From a checkpoint of a small mixture-of-experts model trained on Wikipedia: width 224.
Below are experts of layer 7 (counted from 0) of a mixture-of-experts language model. Rows are named router (the router's row for the expert), up (a neuron's input weights, with its number), down (a neuron's output weights, with its number) and show model dimensions 0-223. Each number is 200 + 30 x the weight over its row's rms, rounded and kept within 0 to 999.
After each expert's rows: a language model's description of what the expert responds to; "comes before" lists some tokens at least twice as common just after its tokens as in all text. This comes from a sample of Wikipedia text that the model never trained on. Tokens count by the router's weight.

# expert 17
router,178,195,216,153,221,164,211,225,175,208,192,126,187,179,186,197,179,165,168,171,174,216,199,173,232,204,219,207,163,185,185,225,157,254,200,200,248,158,224,186,207,214,149,170,162,237,233,183,194,131,189,185,202,220,228,245,196,146,255,190,171,170,200,172,170,201,271,173,259,169,193,208,163,123,197,191,181,222,207,161,219,217,209,257,198,218,226,175,181,184,218,185,190,190,190,169,180,212,188,198,157,209,207,152,189,174,163,242,165,189,197,228,199,188,213,203,229,182,204,198,149,172,187,226,235,214,204,259,249,195,128,224,143,160,220,197,151,246,232,189,151,167,162,193,221,218,190,206,229,223,262,177,194,209,182,175,188,230,185,204,176,130,176,162,205,204,207,192,224,167,170,161,158,220,184,146,197,190,231,224,247,221,214,169,208,227,173,202,202,150,272,233,205,193,150,208,217,172,228,191,179,227,255,247,202,216,231,232,209,157,179,210,174,147,224,238,173,236,262,188,212,168,204,222
up0,146,223,190,193,195,204,213,238,191,208,141,182,235,228,233,195,181,199,144,133,204,175,213,214,178,219,175,217,242,145,224,205,204,213,212,179,262,213,203,166,217,174,172,248,202,188,156,194,169,195,178,202,194,168,258,271,233,217,280,189,154,165,245,218,108,208,215,187,229,187,168,256,176,258,185,242,232,188,209,226,219,226,245,223,194,252,212,221,149,226,214,192,180,233,137,203,230,178,246,190,224,198,190,147,151,205,216,219,123,137,225,221,242,175,211,192,196,207,182,206,213,214,137,222,232,228,218,227,206,189,208,196,192,164,264,217,180,260,203,177,232,229,189,221,219,169,254,193,185,211,200,228,174,224,147,201,186,215,127,238,191,161,230,165,253,254,176,235,241,214,195,192,195,241,168,181,215,175,222,191,199,213,197,205,205,201,164,195,220,237,182,214,256,246,199,206,207,208,222,200,208,223,219,220,218,177,184,217,196,219,216,164,206,225,193,220,196,210,225,165,212,187,212,238
down0,149,177,134,239,183,208,205,159,215,167,180,246,188,181,174,230,198,231,222,202,182,177,232,186,158,186,224,174,216,169,234,170,175,208,218,221,187,247,236,172,182,215,214,227,184,190,157,208,209,204,159,190,182,220,231,216,209,199,208,203,223,230,228,217,189,252,151,263,217,264,179,202,199,108,197,201,169,219,140,237,133,174,162,180,225,197,196,211,213,191,154,201,160,195,189,190,161,262,202,123,231,184,172,184,204,213,245,167,217,216,206,196,198,201,220,158,142,232,170,180,177,233,203,246,204,226,203,200,196,234,199,191,155,205,225,182,220,182,132,232,207,211,191,158,184,139,201,192,200,184,195,214,202,169,197,231,191,221,238,213,169,215,188,196,176,223,173,237,181,218,210,241,220,221,229,216,253,180,201,99,119,163,130,235,159,136,216,208,204,154,195,208,189,215,227,160,198,254,238,232,146,218,178,184,219,164,196,252,173,195,194,207,229,167,172,192,229,188,204,207,214,210,181,181
It responds to: Field separators. Pipes, colons and dashes separating table cells or infobox labels from values, e.g. "Intercommunality:", "| Ricky Rudd".
comes before: " ", " \"", " −", " The", " L", " USA"

# expert 13
router,188,182,214,169,243,176,250,231,162,178,177,169,169,160,224,218,186,149,187,169,176,242,184,167,244,233,218,181,170,165,177,195,169,241,245,232,229,175,172,165,246,203,167,173,152,240,234,186,173,168,230,165,230,179,217,217,194,150,235,173,196,187,224,134,178,254,241,170,227,187,194,239,185,179,178,179,177,220,249,169,237,221,159,202,218,206,237,176,170,208,220,201,174,181,193,161,167,173,194,176,143,208,217,173,198,165,166,245,168,156,213,231,215,176,223,245,220,166,179,202,168,158,211,232,228,217,174,219,238,168,155,209,164,156,207,231,171,237,236,168,176,170,167,185,221,249,172,248,233,234,231,166,230,173,168,160,167,228,176,224,218,179,173,153,224,236,226,215,244,163,170,156,159,235,213,158,181,194,240,221,245,236,205,144,237,208,184,194,200,168,235,219,220,188,165,182,180,173,237,192,222,238,230,237,194,244,225,214,227,174,186,226,164,171,164,242,161,237,230,178,202,209,167,218
up0,210,210,258,159,243,212,174,199,204,186,171,193,143,201,197,148,145,212,192,172,190,221,221,231,200,215,205,162,172,189,137,212,180,148,236,202,228,152,209,231,170,139,238,182,186,161,213,235,188,186,208,203,162,257,199,172,212,142,233,156,167,212,223,226,196,247,166,186,193,190,198,150,170,221,155,197,181,235,176,194,219,141,189,210,201,242,191,217,180,251,170,192,177,194,224,181,201,183,203,194,141,214,208,214,249,175,138,212,167,179,165,203,199,218,192,209,246,207,186,178,200,175,204,213,242,252,151,170,185,190,199,213,165,205,175,182,171,222,256,136,216,179,221,196,264,166,229,244,206,196,221,198,227,244,167,149,200,182,218,194,167,162,172,184,170,179,247,190,194,196,174,178,145,192,233,185,157,193,205,158,219,199,250,184,237,249,216,164,154,193,242,200,188,188,152,201,247,204,212,149,181,184,163,303,238,234,196,229,169,194,215,236,157,207,200,215,173,258,195,211,203,191,198,155
down0,178,226,193,176,229,221,263,200,197,226,174,190,238,139,189,166,158,216,209,203,204,187,181,218,263,205,178,241,161,197,135,201,189,161,198,125,203,185,220,227,163,173,182,204,191,226,162,229,188,189,236,243,244,159,225,196,159,169,230,167,231,184,183,204,221,224,193,179,194,189,199,193,187,224,203,137,154,253,190,157,188,171,230,187,190,208,176,165,207,170,159,168,192,153,224,198,184,228,274,202,268,174,218,190,199,123,187,141,200,204,218,213,181,204,215,142,181,170,183,238,196,217,190,234,203,203,183,230,179,154,229,221,213,167,199,176,191,173,204,153,146,186,215,158,163,245,201,177,185,222,248,166,191,219,209,233,211,144,212,201,205,190,158,151,243,231,203,150,188,201,216,200,189,216,228,237,232,148,208,229,215,188,232,231,157,222,180,236,232,161,147,229,210,207,200,216,215,243,193,265,177,225,238,263,217,215,219,180,222,161,219,223,175,187,162,199,186,187,240,187,201,124,146,229
It responds to: Subject nouns and pronouns. Sentence subjects in biographies and media articles, such as He, She, band, song, club, article, newspaper, usually followed by was.
comes before: " was", ",", " of", " is", "'s", " has"

# expert 11
router,186,179,220,141,230,177,222,232,171,200,195,174,180,165,256,216,169,171,192,169,173,228,186,172,221,245,210,189,171,177,166,225,164,234,258,220,215,149,155,161,234,186,165,164,171,229,231,183,169,168,204,153,231,188,225,225,204,173,237,182,181,172,219,166,159,217,249,177,226,180,193,253,171,159,171,157,158,219,220,174,227,217,183,222,217,237,242,196,155,206,196,187,144,175,207,163,169,185,200,154,151,245,229,182,183,177,166,221,162,171,217,227,236,193,225,226,238,171,165,204,159,182,195,225,223,218,181,205,250,155,161,220,168,146,210,226,180,236,241,171,167,162,175,190,183,236,159,209,235,239,234,181,197,173,195,154,216,242,171,192,227,173,168,160,226,182,212,229,249,162,160,171,174,233,208,159,178,173,194,226,235,222,194,158,233,242,207,219,203,145,225,217,198,209,161,180,200,176,251,187,212,235,238,223,245,244,231,221,213,172,177,216,154,171,190,237,155,240,235,164,212,242,168,226
up0,216,200,199,183,218,186,268,178,137,207,135,180,190,190,195,233,190,220,202,174,261,199,223,229,203,192,174,208,141,240,183,206,185,155,190,206,222,200,194,198,223,187,181,187,202,174,206,213,199,165,235,163,223,203,258,255,155,216,195,176,235,194,200,197,90,181,166,198,231,214,162,257,181,187,184,200,223,179,267,185,178,226,208,178,191,266,226,220,215,224,200,156,187,223,216,211,193,218,200,174,159,219,246,216,201,198,132,175,176,195,161,187,205,229,151,184,181,196,165,133,206,185,196,248,177,145,186,171,263,225,223,215,155,175,212,229,222,161,172,149,234,199,228,176,248,153,173,183,218,209,218,214,203,224,238,192,268,217,201,213,231,213,173,183,254,190,172,178,217,185,186,205,155,199,171,182,140,227,190,234,278,197,137,253,183,222,193,167,214,201,226,234,198,208,203,216,200,206,195,151,176,200,212,187,189,209,259,209,207,185,179,213,103,193,221,197,183,218,205,160,187,230,174,171
down0,195,193,252,247,195,227,159,239,157,168,161,162,188,236,135,183,192,216,230,240,232,126,182,178,245,183,229,175,203,203,204,197,236,176,213,192,165,216,213,228,237,197,173,232,170,235,203,161,259,235,192,182,191,162,226,227,208,212,157,218,220,173,211,239,160,211,226,175,220,195,251,226,251,245,215,202,190,159,232,160,184,255,236,212,202,237,194,272,118,230,174,180,248,227,164,199,199,185,202,217,194,180,223,197,215,237,211,196,198,202,163,224,209,188,181,200,227,181,203,183,169,170,219,199,201,213,188,265,180,169,220,184,202,259,157,289,180,231,198,222,199,179,234,260,189,199,217,185,184,199,195,164,192,220,199,211,243,236,170,195,257,225,197,191,191,205,177,181,222,151,212,195,203,101,201,215,207,234,244,194,155,206,197,188,202,225,154,175,161,171,192,192,170,171,188,206,200,225,225,221,238,232,203,221,200,217,208,173,230,256,164,173,199,198,254,163,189,151,177,200,214,245,217,121
It responds to: Table cell contents. Short entries and pipes inside wiki tables, such as Won, Nominated, Yes, Safe, abbreviations, and closing parentheses after years.
comes before: " |", " |\n", ";", " |\n\n", " by", "N"

# expert 19
router,177,187,239,168,229,175,252,223,148,203,186,167,147,207,175,198,215,145,204,175,198,223,175,231,203,237,220,178,171,224,167,234,194,205,210,202,257,175,182,166,186,201,171,152,159,215,238,192,218,184,199,225,259,160,225,193,207,162,247,162,183,167,161,157,166,231,245,178,226,200,185,216,187,202,125,170,194,256,173,156,223,209,195,245,164,187,218,180,199,237,230,176,215,195,189,147,187,172,185,177,174,202,213,195,204,213,208,179,177,176,217,243,218,214,218,232,208,139,188,188,149,205,170,197,237,201,189,232,232,202,169,233,177,208,187,253,199,277,250,135,183,171,194,195,198,227,182,230,211,260,286,205,234,200,207,158,212,206,194,182,223,154,203,210,247,217,209,186,210,185,162,188,158,213,220,147,165,181,189,225,252,208,244,177,216,232,172,198,230,155,245,197,191,250,146,226,215,194,225,197,201,226,218,251,250,215,213,183,204,179,148,202,141,175,211,247,142,218,242,162,220,225,200,240
up0,229,181,200,195,249,228,208,240,187,217,184,182,189,194,148,187,227,207,241,220,173,205,194,192,183,174,172,187,238,178,208,179,152,184,193,199,192,183,212,187,169,253,238,151,196,239,213,207,218,207,203,157,232,142,239,237,169,200,209,173,162,165,108,206,215,222,196,174,181,202,175,209,148,197,195,199,175,255,171,186,197,178,210,197,262,222,159,221,141,202,219,163,208,246,186,163,223,156,205,169,251,200,180,190,203,258,176,223,118,241,210,132,189,188,242,196,208,211,204,143,161,205,189,138,217,137,250,192,200,213,167,258,217,182,183,185,183,251,212,199,205,192,176,127,243,208,178,234,226,229,253,164,246,220,230,230,147,188,214,232,243,135,222,246,153,205,206,199,172,233,257,176,172,181,222,200,197,177,190,178,228,236,186,212,247,179,186,188,250,195,177,198,150,212,188,138,228,176,211,232,178,200,192,213,184,182,210,188,210,189,165,164,218,211,211,209,200,216,161,230,227,218,165,230
down0,204,154,247,252,181,180,195,188,219,205,271,161,188,210,204,124,155,172,195,170,179,248,135,197,197,187,238,215,149,143,133,212,216,178,234,200,227,185,207,174,177,199,179,253,227,183,161,205,200,203,211,214,237,175,205,183,293,230,205,206,197,181,249,185,221,252,205,195,192,163,232,191,189,215,216,162,224,189,172,204,191,241,150,209,210,215,214,238,171,225,178,202,267,167,203,225,209,211,189,218,244,214,145,213,222,233,191,141,228,209,223,216,226,214,248,138,233,218,203,189,178,235,176,195,232,206,242,189,194,199,198,197,202,215,230,255,181,219,226,167,211,245,194,188,194,148,175,260,185,187,200,206,240,157,183,175,224,200,193,158,208,197,188,212,190,167,197,272,193,263,172,214,257,210,211,214,171,194,233,200,226,210,187,232,213,199,227,179,168,197,238,183,206,192,316,241,205,225,206,194,188,222,194,233,246,204,185,115,235,230,182,216,207,222,210,162,221,218,238,188,191,232,185,205
It responds to: Commas after names. Commas closing a name, place or clause, and nouns or participles just before a comma, such as Inc., Norfolk, arrested, released.
comes before: " and", ".", " in", ".\n\n", ",", " by"

# expert 28
router,180,200,215,164,179,175,206,220,177,172,150,174,185,166,211,191,174,181,177,180,184,236,198,158,255,230,202,176,193,188,165,159,217,240,188,198,229,201,145,194,202,209,182,149,188,201,227,160,206,175,224,206,231,157,257,212,208,170,278,184,195,175,213,181,158,224,277,188,225,163,210,210,170,185,199,168,171,208,196,120,243,207,187,221,214,220,251,194,180,219,205,181,192,230,215,168,161,166,201,200,171,174,199,162,168,188,199,209,159,182,229,234,180,194,197,233,240,191,168,160,193,157,186,238,228,186,174,217,222,123,174,257,185,195,232,233,185,228,230,153,171,119,196,198,208,221,173,195,226,269,249,185,175,148,194,212,202,216,194,204,227,181,197,193,234,211,199,228,272,130,168,164,183,219,203,194,176,192,205,224,253,220,172,206,271,197,205,222,237,143,226,231,188,201,184,197,196,156,264,193,264,216,276,212,206,226,229,214,236,178,192,212,162,173,166,239,166,213,239,213,227,181,207,221
up0,192,204,229,187,200,186,182,190,198,141,212,217,160,210,236,183,201,194,157,201,125,207,157,149,173,197,192,160,204,123,203,214,215,181,191,173,203,216,198,155,215,211,202,235,219,256,224,207,169,213,232,187,218,271,229,169,265,198,192,168,239,212,208,192,190,145,193,204,212,179,212,225,161,203,222,173,284,173,204,221,222,204,250,171,212,230,274,227,201,141,195,195,217,203,120,220,155,220,212,222,206,190,205,175,190,178,233,196,197,194,180,202,200,212,185,140,165,195,201,204,210,191,255,183,162,280,208,183,188,258,196,221,211,213,196,203,160,190,185,245,180,175,224,219,192,233,206,227,221,177,162,179,213,142,168,200,237,208,216,185,179,202,135,229,178,133,217,203,252,168,267,207,213,206,205,183,188,185,135,260,214,222,189,212,241,225,196,163,208,195,166,210,211,232,209,253,208,154,184,185,181,162,259,240,200,152,208,214,195,232,197,225,199,128,188,168,169,240,204,207,161,158,176,197
down0,272,218,212,207,230,204,190,172,228,203,195,191,170,212,185,196,207,207,239,206,205,164,181,180,185,196,184,205,226,233,188,217,230,181,224,209,202,140,160,239,268,226,151,221,170,197,219,182,159,195,192,250,207,150,156,223,183,205,205,178,125,239,195,185,164,154,164,215,192,236,210,151,176,211,162,195,228,176,175,261,191,213,183,192,223,173,229,215,254,200,145,191,189,176,231,246,222,222,184,205,163,255,220,215,189,201,205,200,198,203,242,168,193,224,230,245,185,188,223,214,204,215,251,169,200,158,234,108,207,247,254,170,206,186,202,157,180,198,129,207,216,259,204,221,179,259,212,198,147,201,197,242,214,183,199,148,261,190,221,180,183,215,150,192,184,175,140,201,200,178,169,206,182,248,186,202,170,185,185,184,173,221,233,257,193,233,220,231,154,198,185,202,227,217,156,230,252,218,172,165,173,292,191,179,238,171,185,201,208,184,153,194,219,176,185,223,217,175,248,181,202,198,246,157
It responds to: Verbs after subject. Past-tense action verbs and following prepositions in biographies, after he or a name, such as signed, married, became, with, of.
comes before: " the", " a", " his", " to", " an", " that"

# expert 9
router,164,159,211,170,233,175,225,223,203,189,217,147,201,195,223,209,148,194,166,180,170,270,184,183,245,218,217,222,176,166,176,184,132,220,262,198,247,162,200,190,180,164,194,174,209,208,199,216,176,182,218,227,208,177,234,203,195,142,260,167,205,181,192,179,184,214,198,152,205,176,178,197,175,120,124,158,174,231,208,166,228,195,230,205,229,243,265,193,208,216,212,188,193,188,186,148,174,139,191,196,154,181,167,199,173,169,139,200,178,154,214,214,209,195,217,198,235,154,193,189,160,208,189,216,214,231,211,232,244,229,182,248,159,183,172,237,176,238,283,151,150,159,212,185,209,201,158,257,184,217,212,193,196,166,172,144,221,229,181,204,219,152,182,170,226,202,181,201,208,202,161,213,177,230,234,177,159,153,210,205,239,210,223,193,247,226,194,236,154,162,213,236,230,194,207,198,188,155,241,190,196,210,202,276,193,249,223,189,219,203,159,238,158,206,188,215,169,216,210,181,231,217,155,191
up0,152,231,178,199,233,135,212,202,203,185,239,169,189,168,225,217,173,221,92,163,199,200,164,212,225,245,144,167,165,144,196,209,193,201,181,200,197,219,154,137,198,230,186,194,200,198,197,209,239,166,234,206,208,192,201,221,287,184,229,134,226,206,206,196,188,188,178,174,188,214,148,204,188,208,182,177,167,211,177,187,177,179,186,199,271,195,251,244,216,246,188,244,249,166,192,213,205,158,195,182,163,248,154,225,148,165,173,174,172,195,148,193,147,176,184,167,202,195,194,193,204,206,201,186,231,207,191,226,194,182,183,159,125,178,214,200,190,203,190,183,178,196,161,193,175,195,191,170,209,205,265,180,227,193,150,158,171,176,186,187,157,185,164,185,212,222,223,229,192,109,195,210,185,200,202,195,189,163,213,235,234,204,205,212,242,142,177,194,187,172,212,215,233,160,207,225,163,158,206,233,190,229,218,228,196,188,247,196,244,148,214,217,184,193,166,186,181,167,265,186,142,127,204,178
down0,194,208,242,257,174,218,207,196,206,189,176,188,178,156,177,186,162,212,185,191,232,134,205,215,212,153,173,206,191,201,268,214,181,180,183,197,160,167,195,223,183,243,181,165,204,195,233,222,196,198,206,238,215,228,176,191,188,143,175,202,180,197,186,172,198,172,176,207,243,188,194,181,190,231,175,172,190,186,195,141,191,170,199,184,223,192,170,227,226,230,232,182,224,157,204,213,162,198,199,202,196,198,192,232,277,205,215,203,205,244,141,193,246,181,171,146,210,168,195,172,129,213,201,204,195,212,200,228,102,164,169,185,204,178,191,102,220,238,156,232,260,165,238,236,167,165,175,171,189,229,213,165,211,211,203,218,144,203,184,229,219,168,158,210,253,207,230,234,197,193,220,213,170,161,221,193,220,196,162,252,230,160,174,230,187,167,116,167,265,244,193,180,197,216,225,116,199,177,165,174,188,180,203,200,201,197,243,193,222,110,186,183,248,225,165,182,211,195,201,207,184,186,171,203
It responds to: Descriptor line endings. Final nouns of short descriptive lines and place names ending a phrase: politician, footballer, bacterium, Denmark, °W, Tennessee.
comes before: "\n", "\n\n", ",", " (", ";", " =\n\n"

# expert 22
router,197,204,212,161,227,178,195,219,179,198,127,156,174,180,206,220,167,148,174,134,207,223,172,217,209,235,226,203,152,126,175,217,170,228,201,177,215,170,190,162,216,237,175,178,175,216,203,197,225,174,206,197,215,162,224,265,183,166,238,184,197,194,212,166,143,234,211,150,216,202,182,211,166,166,155,163,138,249,211,160,206,168,185,252,179,220,242,206,177,215,216,217,187,177,197,166,177,190,187,182,181,232,184,211,187,183,138,196,172,192,212,192,214,184,240,210,207,148,186,232,168,188,179,249,247,182,205,244,217,164,204,239,192,147,235,269,204,227,231,200,161,175,199,186,191,195,151,189,197,228,270,168,196,181,195,183,182,179,208,213,226,185,178,158,212,223,187,238,237,130,165,189,168,190,177,165,230,195,207,225,218,235,210,191,253,212,184,188,211,145,246,214,236,202,158,189,222,141,299,204,222,232,221,281,227,212,221,235,174,188,173,198,179,169,160,204,191,229,226,169,179,185,192,248
up0,196,165,234,206,173,226,223,223,163,232,231,203,233,211,196,221,185,168,199,184,164,178,204,236,179,197,211,180,210,226,220,235,180,189,237,184,192,263,224,177,211,250,243,183,210,210,200,137,172,247,253,181,217,126,150,224,217,225,167,193,193,237,209,217,163,233,194,150,199,211,229,205,225,175,218,164,175,209,186,207,224,239,201,199,243,220,241,175,209,220,196,131,130,238,228,194,214,214,202,147,208,213,241,210,175,165,189,236,232,199,192,222,117,231,141,200,203,174,181,204,166,167,173,196,197,209,215,210,197,188,190,195,206,195,207,208,209,202,196,169,195,195,211,141,155,224,204,181,133,245,222,197,157,204,218,231,187,214,245,182,263,161,223,209,185,227,165,175,234,167,234,203,235,181,181,185,198,171,202,118,227,226,185,150,161,173,263,200,190,211,254,151,197,250,189,210,206,181,173,228,211,160,185,273,189,251,231,221,230,205,185,156,209,218,271,133,175,173,215,213,220,187,139,195
down0,181,217,169,204,217,226,107,167,201,164,172,175,158,195,176,198,221,232,173,182,189,195,238,166,163,223,180,229,202,216,222,181,165,215,164,156,206,261,174,220,191,195,189,206,236,173,160,165,258,159,178,173,165,200,271,195,235,213,159,213,231,211,262,219,231,249,193,193,195,213,185,256,158,197,217,169,223,194,208,216,163,218,186,233,160,166,218,187,154,193,189,152,230,187,202,247,207,187,231,199,226,171,228,157,185,234,188,238,218,191,180,156,218,168,208,207,137,251,210,215,204,240,175,200,211,171,199,245,177,183,197,159,225,165,226,235,225,205,196,256,165,187,159,208,241,170,236,154,151,213,244,209,231,209,194,252,185,188,204,203,161,216,228,211,228,250,178,222,179,214,212,212,209,208,147,218,242,222,205,212,195,225,213,210,147,267,185,233,196,171,183,176,193,156,206,242,247,147,284,237,216,192,217,184,206,186,211,172,236,151,213,185,231,183,163,232,230,226,161,233,205,191,233,266
It responds to: Paragraph and section breaks. Paragraph breaks, heading markers == and ===, table-row endings, and the first token of a new paragraph or heading.
comes before: "|", "==", "-", "The", "===", "==\n"

# expert 7
router,193,183,212,147,213,176,215,218,193,220,183,151,174,159,239,227,185,170,163,175,181,251,201,190,250,221,212,171,149,164,162,254,196,246,250,228,222,153,182,163,220,198,163,189,197,195,233,165,196,182,235,187,222,196,222,224,212,164,230,150,197,180,207,166,168,179,244,178,233,164,168,216,180,159,171,177,172,221,250,161,201,182,150,210,195,234,239,169,188,218,224,198,132,178,221,167,168,168,178,164,164,219,218,173,219,171,159,224,180,185,192,215,221,200,230,208,245,180,183,201,158,151,216,240,223,241,229,224,230,169,166,230,183,166,211,248,187,239,240,173,170,181,177,181,210,241,176,239,219,245,220,195,181,189,165,170,211,219,162,210,193,157,186,172,226,198,201,237,240,138,148,154,186,212,188,176,181,181,244,242,245,226,193,168,234,205,195,197,169,158,236,213,172,219,154,203,157,160,230,189,223,267,225,245,209,240,235,195,201,166,193,202,162,152,166,229,144,242,227,169,231,244,170,241
up0,236,171,184,121,183,236,168,151,238,218,200,193,110,170,214,220,212,138,148,214,187,224,195,189,195,214,197,204,175,229,224,234,229,201,242,242,258,200,193,176,258,193,205,211,191,188,194,176,203,199,250,218,189,196,148,190,166,170,195,191,236,146,252,218,212,167,181,211,155,229,194,196,201,192,158,175,181,197,176,180,165,166,215,174,167,219,207,154,203,187,204,231,182,208,226,198,203,188,200,174,148,184,215,215,252,204,144,198,191,197,178,214,191,234,213,179,263,227,157,170,122,193,187,217,214,208,203,230,220,262,256,274,208,199,174,219,147,257,221,220,200,188,175,220,237,216,196,211,220,245,202,259,137,228,145,138,167,199,207,210,216,209,174,203,171,209,200,190,192,122,138,212,191,267,190,211,207,210,235,213,202,141,198,197,194,226,211,201,221,195,186,205,197,213,182,213,212,207,213,251,197,212,188,287,177,195,187,208,215,189,213,268,184,170,220,222,175,219,169,222,222,253,185,187
down0,196,193,178,201,172,261,204,166,140,220,223,174,244,216,238,223,222,206,152,231,212,231,226,210,227,196,214,194,186,217,252,192,210,193,180,202,186,163,222,209,212,184,196,193,223,208,212,177,224,180,157,175,188,225,156,163,210,206,190,186,197,169,231,160,209,188,234,236,208,261,167,177,190,240,177,209,196,175,208,242,168,229,222,195,169,159,189,147,239,214,243,251,254,156,272,252,189,196,246,172,193,255,216,232,142,191,135,245,168,203,199,164,199,186,168,164,217,201,213,195,174,217,244,236,138,190,208,243,137,228,195,181,221,210,189,203,237,176,246,250,219,223,149,221,207,193,223,209,178,146,167,246,148,202,182,149,199,173,180,220,238,225,154,198,184,224,252,233,190,191,174,172,166,225,149,189,211,194,235,189,242,190,231,178,199,168,175,195,199,205,206,197,229,225,206,220,177,237,174,174,240,169,224,208,298,252,208,176,249,209,197,215,254,213,229,176,147,218,217,234,209,169,168,219
It responds to: Temporal prepositions. Prepositions of time and purpose that begin a clause-linking phrase, like after, before, during, until, for, due, without.
comes before: " the", " a", " his", " to", " their", " its"

# expert 5
router,151,199,229,179,253,174,241,248,185,185,210,149,181,189,222,222,180,181,170,144,199,219,190,196,246,260,229,165,161,178,164,219,191,238,226,228,214,163,179,182,201,183,134,197,154,191,220,186,184,164,200,200,222,196,242,216,190,160,223,149,177,172,188,176,162,219,241,146,217,165,189,267,154,196,154,161,183,230,211,171,224,196,189,250,209,236,230,185,186,208,209,194,170,165,207,153,176,176,178,186,152,251,225,177,162,173,164,227,171,149,204,232,204,191,211,209,241,142,196,201,178,168,195,207,237,229,194,222,218,164,149,196,177,153,185,246,186,232,228,180,205,173,161,179,189,220,169,231,190,239,240,182,242,172,184,145,186,213,161,199,220,169,201,172,236,178,200,228,233,173,157,164,172,199,196,170,175,186,221,219,243,264,214,169,229,239,195,168,199,162,219,238,253,224,156,182,189,166,237,175,238,240,226,224,191,230,257,184,200,175,194,236,159,183,165,226,159,232,241,164,232,231,179,239
up0,193,187,198,185,230,218,189,184,208,178,227,198,208,172,149,209,180,234,180,199,185,163,216,171,217,255,180,227,222,211,211,171,208,192,196,194,182,185,156,229,164,252,227,211,163,201,214,127,223,207,224,237,188,201,204,207,192,197,193,166,201,167,233,167,189,202,227,231,176,209,216,193,197,218,232,227,205,164,188,118,194,194,192,220,162,224,189,207,198,158,184,150,179,213,189,157,171,189,192,216,191,172,223,193,228,182,205,252,186,204,132,207,208,222,182,161,223,212,178,172,195,172,140,159,212,200,199,197,193,179,213,212,228,211,186,236,221,201,184,183,214,185,240,186,242,136,163,294,198,206,211,158,198,260,225,181,124,229,211,181,171,205,145,201,244,144,186,235,191,158,218,200,204,198,193,191,191,184,191,274,179,229,138,235,203,170,163,207,244,178,215,214,166,234,181,189,223,96,215,184,168,226,214,170,212,202,309,169,231,180,235,250,196,226,142,180,251,196,194,249,197,191,137,169
down0,194,182,202,168,171,219,156,186,152,198,232,208,211,201,169,212,199,240,200,226,214,206,232,170,186,170,202,142,172,169,232,234,202,196,203,194,216,223,185,190,204,208,232,161,203,227,187,214,252,225,241,169,158,198,248,170,203,170,178,160,248,243,230,226,203,145,176,192,196,182,201,226,209,236,258,222,226,238,242,157,191,164,240,203,155,239,216,151,269,222,207,192,199,200,197,236,224,194,188,200,194,160,242,134,238,175,180,196,156,184,211,199,150,236,207,202,229,193,197,202,180,178,203,173,215,186,173,162,163,183,230,231,181,261,216,167,186,167,219,146,236,164,254,219,213,205,201,183,201,177,145,220,200,258,213,257,247,185,168,204,205,173,227,263,211,237,202,227,239,158,191,227,162,240,200,135,193,229,236,276,211,238,185,170,214,209,252,238,228,181,188,174,140,284,259,212,210,187,187,218,212,193,202,188,164,223,196,231,257,247,192,196,223,195,139,200,189,172,169,207,208,223,212,191
It responds to: Abstract and plural nouns. Common nouns and noun endings in expository prose after articles or verbs, such as ability, nature, students, communities, uncertainty.
comes before: " of", ".", ",", " to", " in", " and"

# expert 14
router,185,198,208,216,196,165,262,203,175,188,185,119,169,209,203,257,193,196,192,149,169,238,191,195,227,236,232,197,161,197,167,168,141,235,185,239,251,203,204,169,203,187,159,198,205,174,199,176,222,168,201,195,261,184,243,200,222,183,245,240,166,188,221,198,146,231,267,183,221,205,190,212,162,102,179,184,212,245,212,147,206,185,213,229,213,179,240,171,165,221,188,163,195,201,237,201,216,172,185,195,190,229,192,137,175,208,162,217,169,176,232,215,188,193,242,205,218,173,150,188,138,212,186,197,237,181,212,230,254,167,160,214,190,134,209,261,209,229,215,194,195,168,177,184,237,216,202,221,225,201,253,208,199,203,110,193,200,198,169,189,205,181,188,142,257,207,210,200,204,145,168,181,201,214,185,190,213,190,218,202,221,210,215,156,235,230,205,232,179,183,252,242,188,235,150,197,178,173,234,203,189,227,246,247,236,191,258,200,261,172,159,181,148,185,202,222,159,200,192,182,195,192,161,224
up0,226,134,197,188,208,231,168,190,208,176,224,173,218,193,163,260,187,159,176,208,210,212,188,228,244,212,171,203,193,207,164,202,222,215,178,226,233,164,222,233,213,156,183,186,194,203,212,131,198,156,215,260,118,175,220,188,236,160,200,147,233,178,229,208,209,212,248,132,222,219,184,228,178,187,205,160,165,178,168,205,227,231,187,240,234,183,175,183,192,125,245,162,213,166,228,159,213,179,178,157,209,207,195,227,217,204,198,186,217,197,146,233,165,233,228,186,177,158,220,211,195,181,147,198,191,191,152,171,207,196,197,211,194,262,158,248,256,205,223,213,205,233,163,183,146,152,181,221,197,204,192,151,186,188,183,251,178,207,170,244,223,173,194,219,182,159,198,255,224,248,235,214,189,224,195,194,231,147,201,212,213,187,206,203,186,242,173,196,249,202,214,203,203,155,171,167,196,234,240,102,196,272,217,183,224,286,217,190,158,221,208,208,202,229,193,198,234,188,205,208,212,245,192,230
down0,186,235,150,181,194,178,175,188,264,205,188,189,175,208,219,134,193,203,183,217,223,169,213,213,208,176,177,174,178,144,192,211,207,192,212,203,197,206,174,172,228,212,225,178,217,173,191,206,196,279,195,231,155,173,208,183,236,216,208,252,235,235,197,163,255,243,227,163,203,214,216,146,211,196,220,148,186,231,194,232,203,266,171,233,186,172,150,193,172,180,163,261,148,213,185,239,170,187,161,203,214,169,201,188,121,176,213,189,239,193,177,209,144,174,200,181,168,156,222,188,172,201,195,215,239,206,226,160,161,195,200,194,198,206,172,225,247,185,202,171,193,205,203,157,183,181,240,193,196,210,269,153,159,211,191,272,191,152,233,164,187,216,208,235,97,190,190,199,240,176,216,164,137,251,190,213,204,170,264,190,217,218,213,221,194,222,213,191,215,192,195,205,235,176,194,205,208,142,165,193,178,257,229,186,135,248,135,228,222,225,173,209,235,199,188,211,187,191,201,225,206,208,193,272
It responds to: Line breaks, list markers. Newlines, dashes and section markers that start infobox or list lines, e.g. the break before "- Region:" or "===".
comes before: "-", ":", "\n", "|", "=", " /"